python train.py --n_experts=24 --routed_scale=1.0 --balance_loss=0.00205 --positions="rope" --qk_norm=false --attn_scale=0.125 --optimizer="muon_variant" --lr=0.00938 --beta1=0.9 --schedule="wsd" --decay_shape="linear" --dataset="wikipedia_en"
Below are experts of layer 2 (counted from 0) of a mixture-of-experts language model. Rows are named router (the router's row for the expert), gate (a neuron's input weights, with its number), up (a neuron's input weights, with its number) and show model dimensions 0-127. Each number is 500 + 25 x the weight over its row's rms, rounded and kept within 0 to 999. Numbers have three digits each.
After each expert's rows: a language model's description of what the expert responds to. This comes from a sample of Wikipedia text that the model never trained on.

# expert 15
router:463520530496548482525493460475544484455493504516504496507504486522543543479488479475496513517501451516460506487505547534490554496516505516490508522510539553509539478488551517480496506498520506533473518492487489509534497471480521495497456526500514499480480498471537492481471475490469541463507537499487563512500467526521526514485478496510489513517483481506511534476429519493511504528537
gate0:503533526503503454466476503480539508496500500514492502437483475482538509521518432530511478505499483534417504517528527520490486471476486511529464482478481539504542518543471532513498500501494513511483503504525510530508505475499469484509516538480523489471496540496543521525498487487488519488496556482505494476506436516526499475490474457489544531490493484518483507497525513499512515450538
up0:439526532528510526491511480543547475492517493532500483506482505421480525489557491475502493479467505512468517498542490496528481511500482488499515508510508497517497516463483520496511479518485482528502461506493508543508483525496528471491479509526493513524500526528516482470507444470477498505487506493499537497482473485482503489540578491492512501491503513528451513504524527526513448503582
gate1:515489527457508488550474475469525503466492517515505517489471483498500551493485486503507523497488529502445544474556505469462516503490498496473478485481492527515511502499485515495487459533509529506482489524540480532547508463502455486523490522509490461514438495490509519529504533548503449494512550518461512505463464514469526500480507480476525548507479468494527491506479516463462481480510
up1:494514452474509508457499565476517485485466518516520482498524518517508492504481539491488457522509516534544531496491523489466539507502478458504512537502511533506532504502573480495492517556435519539476536533496491490506491474477472494476484518478509485487489482508486527487481487524515482497526511498459507521491480472492565464458530467502508509502489513527482486547470501483531489474524
It responds to: Word stems and closing pieces in general prose and tables, such as com-, cap-, produc-, con-vo-y, dec-line, Confer-ence, plus single digits.

# expert 4
router:504478518560491473518450474489510500493509517497474497499477545492517494489480495510484480516455493508498506464499527508501532467486490505517516517495495497495522465417522508476482507513511493513509531492468450469523456509505478482527503497435483514469471465496559515486493509493469522516501536472515495482512502533494528507493495514499512481469418506541514487501502488494483590497488
gate3:559513530527509514473547517513512491518513482465482530491498490495489425520505493498542490495461511521503500533549441518451463530521473520468498502546475488511504430488499503499488494530471494501465516504490482534518506526506516491516491501504479475494517507474493455485520507514555517470441495510498500473531462498510469491504497484468489452516497473519488496501490548496527525501539
up3:484535543489502483530498486463468507531490492505493531477538503503522513440495512448509532476512481492501516433468491495527506477496513480539499500504506491492502538545512555549518463516488523504489540483527563503495504479464450504461486444479491448475471507497506491496529489519527510506499478501493504482490536458537516541462530523526497514454499521487501497507498493520515495503482
gate4:518494512517472513557461507450472507489498512514477512507513539473518514522499510491498493501491547449498501483467511532514510514481487521501534523476448511484494489498468470492440495437498477449544479467512524454459503547465482523530518500458471464510527480522530520465490470494518477498469497482479496498501518483493500512463471523537510514462506554486519494477502524470488499476509
up4:501553498480541535541505482541499501542466505515517502526547516503519520501454528526533481534521512492501471514508538520504517494551478454512440537500494508493521506473473516460494528508511513482495527502507488470488481493497514531522499526459487487490532454536469511500447502534492448492446499483466493483518519515511522512512489535505547478511483479488538537507498519511517490484546
It responds to: Final pieces ending a word before a space, such as -s, -ly, -ers, -tion, -ley, in prose and table cells.

# expert 20
router:493472457507511432525469470509540517454513544533477481496523545535477524462472514510494439534498494493502508495495521482501537462521534548502503514500529502528513484457495513486464557514523492493512507521507481505549477500508514473507461492494507510503483499494503525498517487489518524493511478484500503434503477543457547471478498509539509509451493499523518550469484491507475505508489
gate3:552497530464506492478534507484480498500547506499473524514507501535509477503478501497487498482471543524481456517559475515487485528503573487487475462520472516531467484509494517475494502512454496452502482520490454499522500479523530452539490515499479490481512513487512452501491484496504499457484514501496502473479473500466544527521516492499489502540498509498464490501484533485559450453543
up3:469540493480456507512461538507539534454493518496539506470503528484502504499488552480491481454512508481539476505501482504506525486508543473517486471503524482479508496446488500498544519510524494526513536481479507525516452526460491507463486480515483496448503504463516493460510506497486494508505496530488469515514457476513497500463553538467495490541498492476556483489546501473465485525459
gate4:552546492496482512489510494540533479506481489535494505470514498475475492510496455494508469504508576506493494520451534534469517498499477550521462531495480512508516490471497518488488501513537474493562463493516523532499496506506513495521520506529496534531513455524503485452503526470477463501474549483503485495528543484525499508479512509481569514504517467467517473521452522505480522501506
up4:502529483515467547481525464502524464531497485465537441514476531510537561494527521521509468568506515494527489482500504506481500524493503484551473529485503521516452509502479508476484508486533507493511515452503491526499488516463458503512469510482488484507514486493511508506519538473482490529475472458468514442499503539514517547523481536533528455486498502490467503519509470538482501499523
It responds to: Mid-sentence linking words such as and, of, by, from, with, or, plus commas between list items and places.

# expert 14
router:509496453498522490476480505497511495482534515519498492532516537534520494454455500521476485514520501482478543487490531491520526510496513508492509502534537526547520467486488514453491480531501487568509532520474485497512462467514496457521493501494531486485460477482508473486458481481483546519533545491496518485496491554455534465499496517529526472462491452476516507446498511479464508497473
gate3:475493497525489534495539526458542505496575506508462493542463504476476425500491528513498482510502526485488496516510512514466437519511477547493513499545520544534498485493490516478489487498534492521529494495462501533512544517514494516529474537474479505487507515465487486535517497525470499474465528523496467498466523504504548543533506481507508519506499504547478516531508525499481508498539
up3:501517544474465510510472510509463479502487498484492508488469533467493515513501519463505497512508507507499499454504509509536509482485466505501484461529503487451535497446483516548538471542510531502511515473506516474508516524496486471486499430486488479500508511484516488475484554503502490541504445508501521508475493480518535491450476582542471530500499516493471467451484501476517478505460
gate4:521523476511486502511448529534524495469466492499503490545524517484529504514540522531496527500533489467523531513487510494502475498519486526493531457524493478481444511432464499459453443525516455471531482495479509501475511489504526454544480508489495497474467480502478544484489505539498456498452539493511496516511520485505510491523495493483517553511503495456527475495508544487477491508494
up4:541494496493483514496460499570502472502479556511511463545520508462472510474511489539496463531495507534496489497472478509486507504491466481481462508470479524495467492531454547480499478466512459495494494526532457508522499488468485503499501503451470462508491487476514532511465460508497484454472466485480522487509549471503518556539484529541484509480504473506506527497497485519476511526475
It responds to: Word endings completing adjectives, participles and gerunds before a following word, like -ing, -ed, -ial, -ical, plus of, his.

# expert 7
router:501470486513529505507472501521503493474492497498477484519491547477477501499471500516506456514492491508477512488491519551490460518495506565514517502516485513570503464486501515498468519520530445536505528508501487491506525489476487493503516536482500493478499511487517447452473505533494506503492563496507563444565475490498501497510500519534456499441504516534502496460504543476477511505526
gate6:482546531497499521489504516501483476454511542518492459509502504476515490520501480481514515493500509457488543496468472514497453492496511506515540496510502498502546556484537494462497459498541508450504495527521529486503483493516497525487507479491499442517447482492551469452550548522502489516480530513473523494480500478516507513548508536461528484485501534506488460462481516485494477546509
up6:491513471517516504492527516475489502463474551463474493478506514508495509484535494487484519484585468483486506438510532483468515473513486495464453506525555503504490437495491484539516465482461508542501523502519494514520519520473460524502460486535486516493523478533479561527510480509513484523455514517461532467496520489460515521488508486524481515537489505481516509496511515493504505477525
gate7:508512480539515529552516519481483450491534510540501477480494449491505488519499505490470496512480529507465474505486531446498493502475527469514460473473481469484541532501521485467487489557527464546534504523533504475505489521523511468489530518510522498537554475509496542463496528486505523479517444491497511504533486483523458516472496530474453507498538517464523478500478480512481511503503
up7:482463509481515495495447492527511499459518472487517539498491507506491467507513510552492507554463534495482505545509491559476562483502463513495527499476527531498498504531492486527519485540507479504520521525482517482533543538478480536471508501463468509465549465519493461499515514551464504487521537511509501527530508508513543481503541471546488503470526487508470518502509525495524505497518
It responds to: Single letters and symbols inside words or numbers, such as y, k, hyphens, apostrophes and slashes: Destro-y-ed, O'Regan, km/h, line-up.

# expert 1
router:488504515543531493507460490492547481512526538488509488532520532513551518477492494490462502513493464520460521496532524494501543495484500514504503500518506503504529482483517540434477478474522509534498520498450512470533458460525519476497482509495513496501482499455570484504478502487463553479527537485510519501494495557507521518508470514511510464510450467479518482485474509498491552528485
gate1:519479519494501455502508487498532544512461516478469534527489501512495504506506549497544520471463498467474535526543556487505535503436539487529454487480474524529517459499488493479489460533537511479472497490527470499514497497535545532500542476485456523525457526514518484516503507533489487505521501505501490512468496445499502481483525485481538464505508507500547532503518508483470489493501
up1:472480494508506498485478499537499488570513519537479530540542518473505483511471520516456460543487500501503510519515493509473515494487497478488506535470483505500518499549537546481487529470498495543479479557524483498507499501466488487472484487500504463493536474490430530481446487485476485505494486501437471520477523509506516500516509498483482511488508482509526549542469475519520462477538
gate2:507514502505543543551500471498527498463504489448495480526509477499524561540476478518498491495522510514481508474494500511538557483473471520503525536531511470456570507513492523471488506502511496514532565485496476499535471464515488495498528431520480510498514526511486494496513485539529497518476457495518506484497521482487460488455486478493490509535494489476524487527494457511498472480528
up2:492508517458507509557504508539464485467507486519503479449499470498459556469529473500499501530476497489497515511557559484492506472502466522488516549449460508490509508494484471490512461532465492485482481500539497550538516500500497514528532524502456527497517494486494482477497491519509468507475424475503497474473471490500492497487489535475496492493503512487480463506512527506526490471554
It responds to: Word-ending suffixes followed by a space, such as -ation, -tions, -ers, -ed, -ment, plus whole words like radio and born.

# expert 21
router:484476526551519483484488469463525545498521539487468454508508509494508515486509517516417510503519514503505523467492522513507509496483484499533523546539489498503521497476509535479512538498560497483498571550480492489532479456498509514531477490492510494482445485476521490465510482506477524496529531496490522478550519536452482493502484516525519506460495460515514491512496484530478534501501
gate1:502435534511484510506503457500500510490505513504506538538484478510512521496516550513528475499502478468463502490511476518500499552506533486472468541514497466503512441497497537475469477481508497499464469547473497516459527498539470509501500465478509508527474486500510485546468522553466440532530518480489560508528513471530526489506503472511517537514484482473528524524477493492484475501501
up1:494519451508507507493481504480485492572500519494471527512521484486483455532474516515472472544481551495516549471492552499502518499507481477507481500517449530516506493507505481453497493536503508527469584519509519518504533447489488464518472504456523486498508514520455463487515487508503477496534480537479521524482495491479514491502545528483470513486520493529516503466499501517543480477526
gate2:530497462477500546494493492533503438472500428498502483489492496437481524484503452547486477505491507524525486481483466531507494450495513539504507509479553480502534514488501491462459528511476507497526517505504548470521524507505525525494527483496492505490491504489496474485508492523525504510512539503493479534468502475513478518534450469513522541471443482495491516561484479501522504506539
up2:476494478465524494501512475515473496489471504478532464488497467533491540508551514472504509511466536515512525525542524497508502466473514474520526558447483493490517544515507509511519501488491501485501512477499419487553490489508502518492539526507449468501522513456486459494500511493511478518494524501491538501511496463505540510502502526458546548501474537499487460526482518531500484544483
It responds to: Final pieces of words followed by a space, and short function words like a, as, at, one, as in h-ot shoe, Tod-ay.

# expert 9
router:489488511486481481491486503509524535489508538534489475526498521489521531412510463457474476521493426488504500498553519528522538512529511483504537524514519514516491484480529536483494508511473505531492566500476475459532490464504528478509469530513528494508509501451504475482479474522518503472527527497530535507535464500491532529498477538500488511499465522528529505510498488489499515517459
gate1:508462520510462458482483484510514539490443483510483529508462484479517491452502507532539546469473516468472518512566473523509504511465487496516498514474497531490526492515493522463516487519456509482476505525521473503512569475496491472500485539500515527518482522487497484484494509491477480470513562530536482523484465501484495533517522516482511486458441488532514495521489539467496503469513
up1:516546474529506541517470492502527500497516514505484527486503552503486449509503503498512499484504512512521494515505520498447515497499466467483491516489498480478549435523520492442474502514460516547481500506500465507476474465487493449483487516487537488490503463483476519510502542483511474511505509564435527522470517509515543477496525501504471552473494495488478518522463479447502475511502
gate2:520502488471493513497465492472489490460477501511520478503497500463520559454497552508531491485475468485491488452479479503520474493522507551518492523504563458500554489481490479517497516495495511455539543488483513500493497480469477510533495487532458533463559520550506467505483482527495446463482480480508491488501515497480518494513476471532514533501473475502499499541494484517473451501506
up2:544505482476491478496519523511462495515483534511515487513499509463450530483534487513515485516477508525507512505545510513482506536481518479483496526493473508496501462471468523519504494499459535478468517517501484496539559489498502511494493506534493472449442508534525524507527501559517480477530535445546564458495449488548493486533482510489511506522488498517478467515488522529522486503510
It responds to: First pieces of content words after the or a, such as career, countri-, prov-, Leg-, plus %, $, ° and table pipes.

# expert 0
router:468460505491486475552486501512515513459514547527488462511532549549499514484496479507493469546465470513477525497518521496481546491483504507553498502495528506504493482500503535446463505505531480500462555537452473511533467490506527495490506518517545537518487498491497448491476524514521525513529476499541507489504490534493490488531487537560509517491469461521506528475478493506498501502509
gate3:515536453501492491504494517513499483453494523524521566483472452499513448531448530497509510552449497543493483506522458527474473488500498522529532452512472556493492479494490521468468501494480476496525507517487545531529496529486490464517510513527484506518495484492500471506511506491504485451467518531497483519518513508481503533546482498469477511500477495507516503519498579495494530506519
up3:485536496492482511469467522510465506516510475481496474476539473477498466467499506496498512503538491517500511471499517511468487454488504478509495451496506435519557536488499525497544525527532483505453498494475558536498461527528498505490491482520506491511488510465541491441524553525524542549494486491498488529490496510547487506482505553534518530480467522501507479514516506506480530522477
gate4:529518471507459538497492517494497499565508474510443511490506498492484471511515465519523442510493550527505545488507525517487482512518479516510495526496476511497480462492486480505506505534486474496502458493463498538504499511480448505509500513468460505539492493500526509497429509502521451510471514481464517498499486543482500520534476517496493472464541452525507478461515525434536487512514
up4:499513497547502563519462503536518494528480482514529483497480482515501528485500484509487503530513511503499512465501477514513495473524460493509426510497499486493457471446487492496489484482524483524530494510492488523517489500478433498478500554509483523483475496518482539516524498513543459509488490469470503467474538535471516513484523569469549492467519468527514519526489453513467496509477
It responds to: Commas, colons, semicolons and closing parentheses or quotes after a name, title or date, e.g. "Hideaway", or "EST:".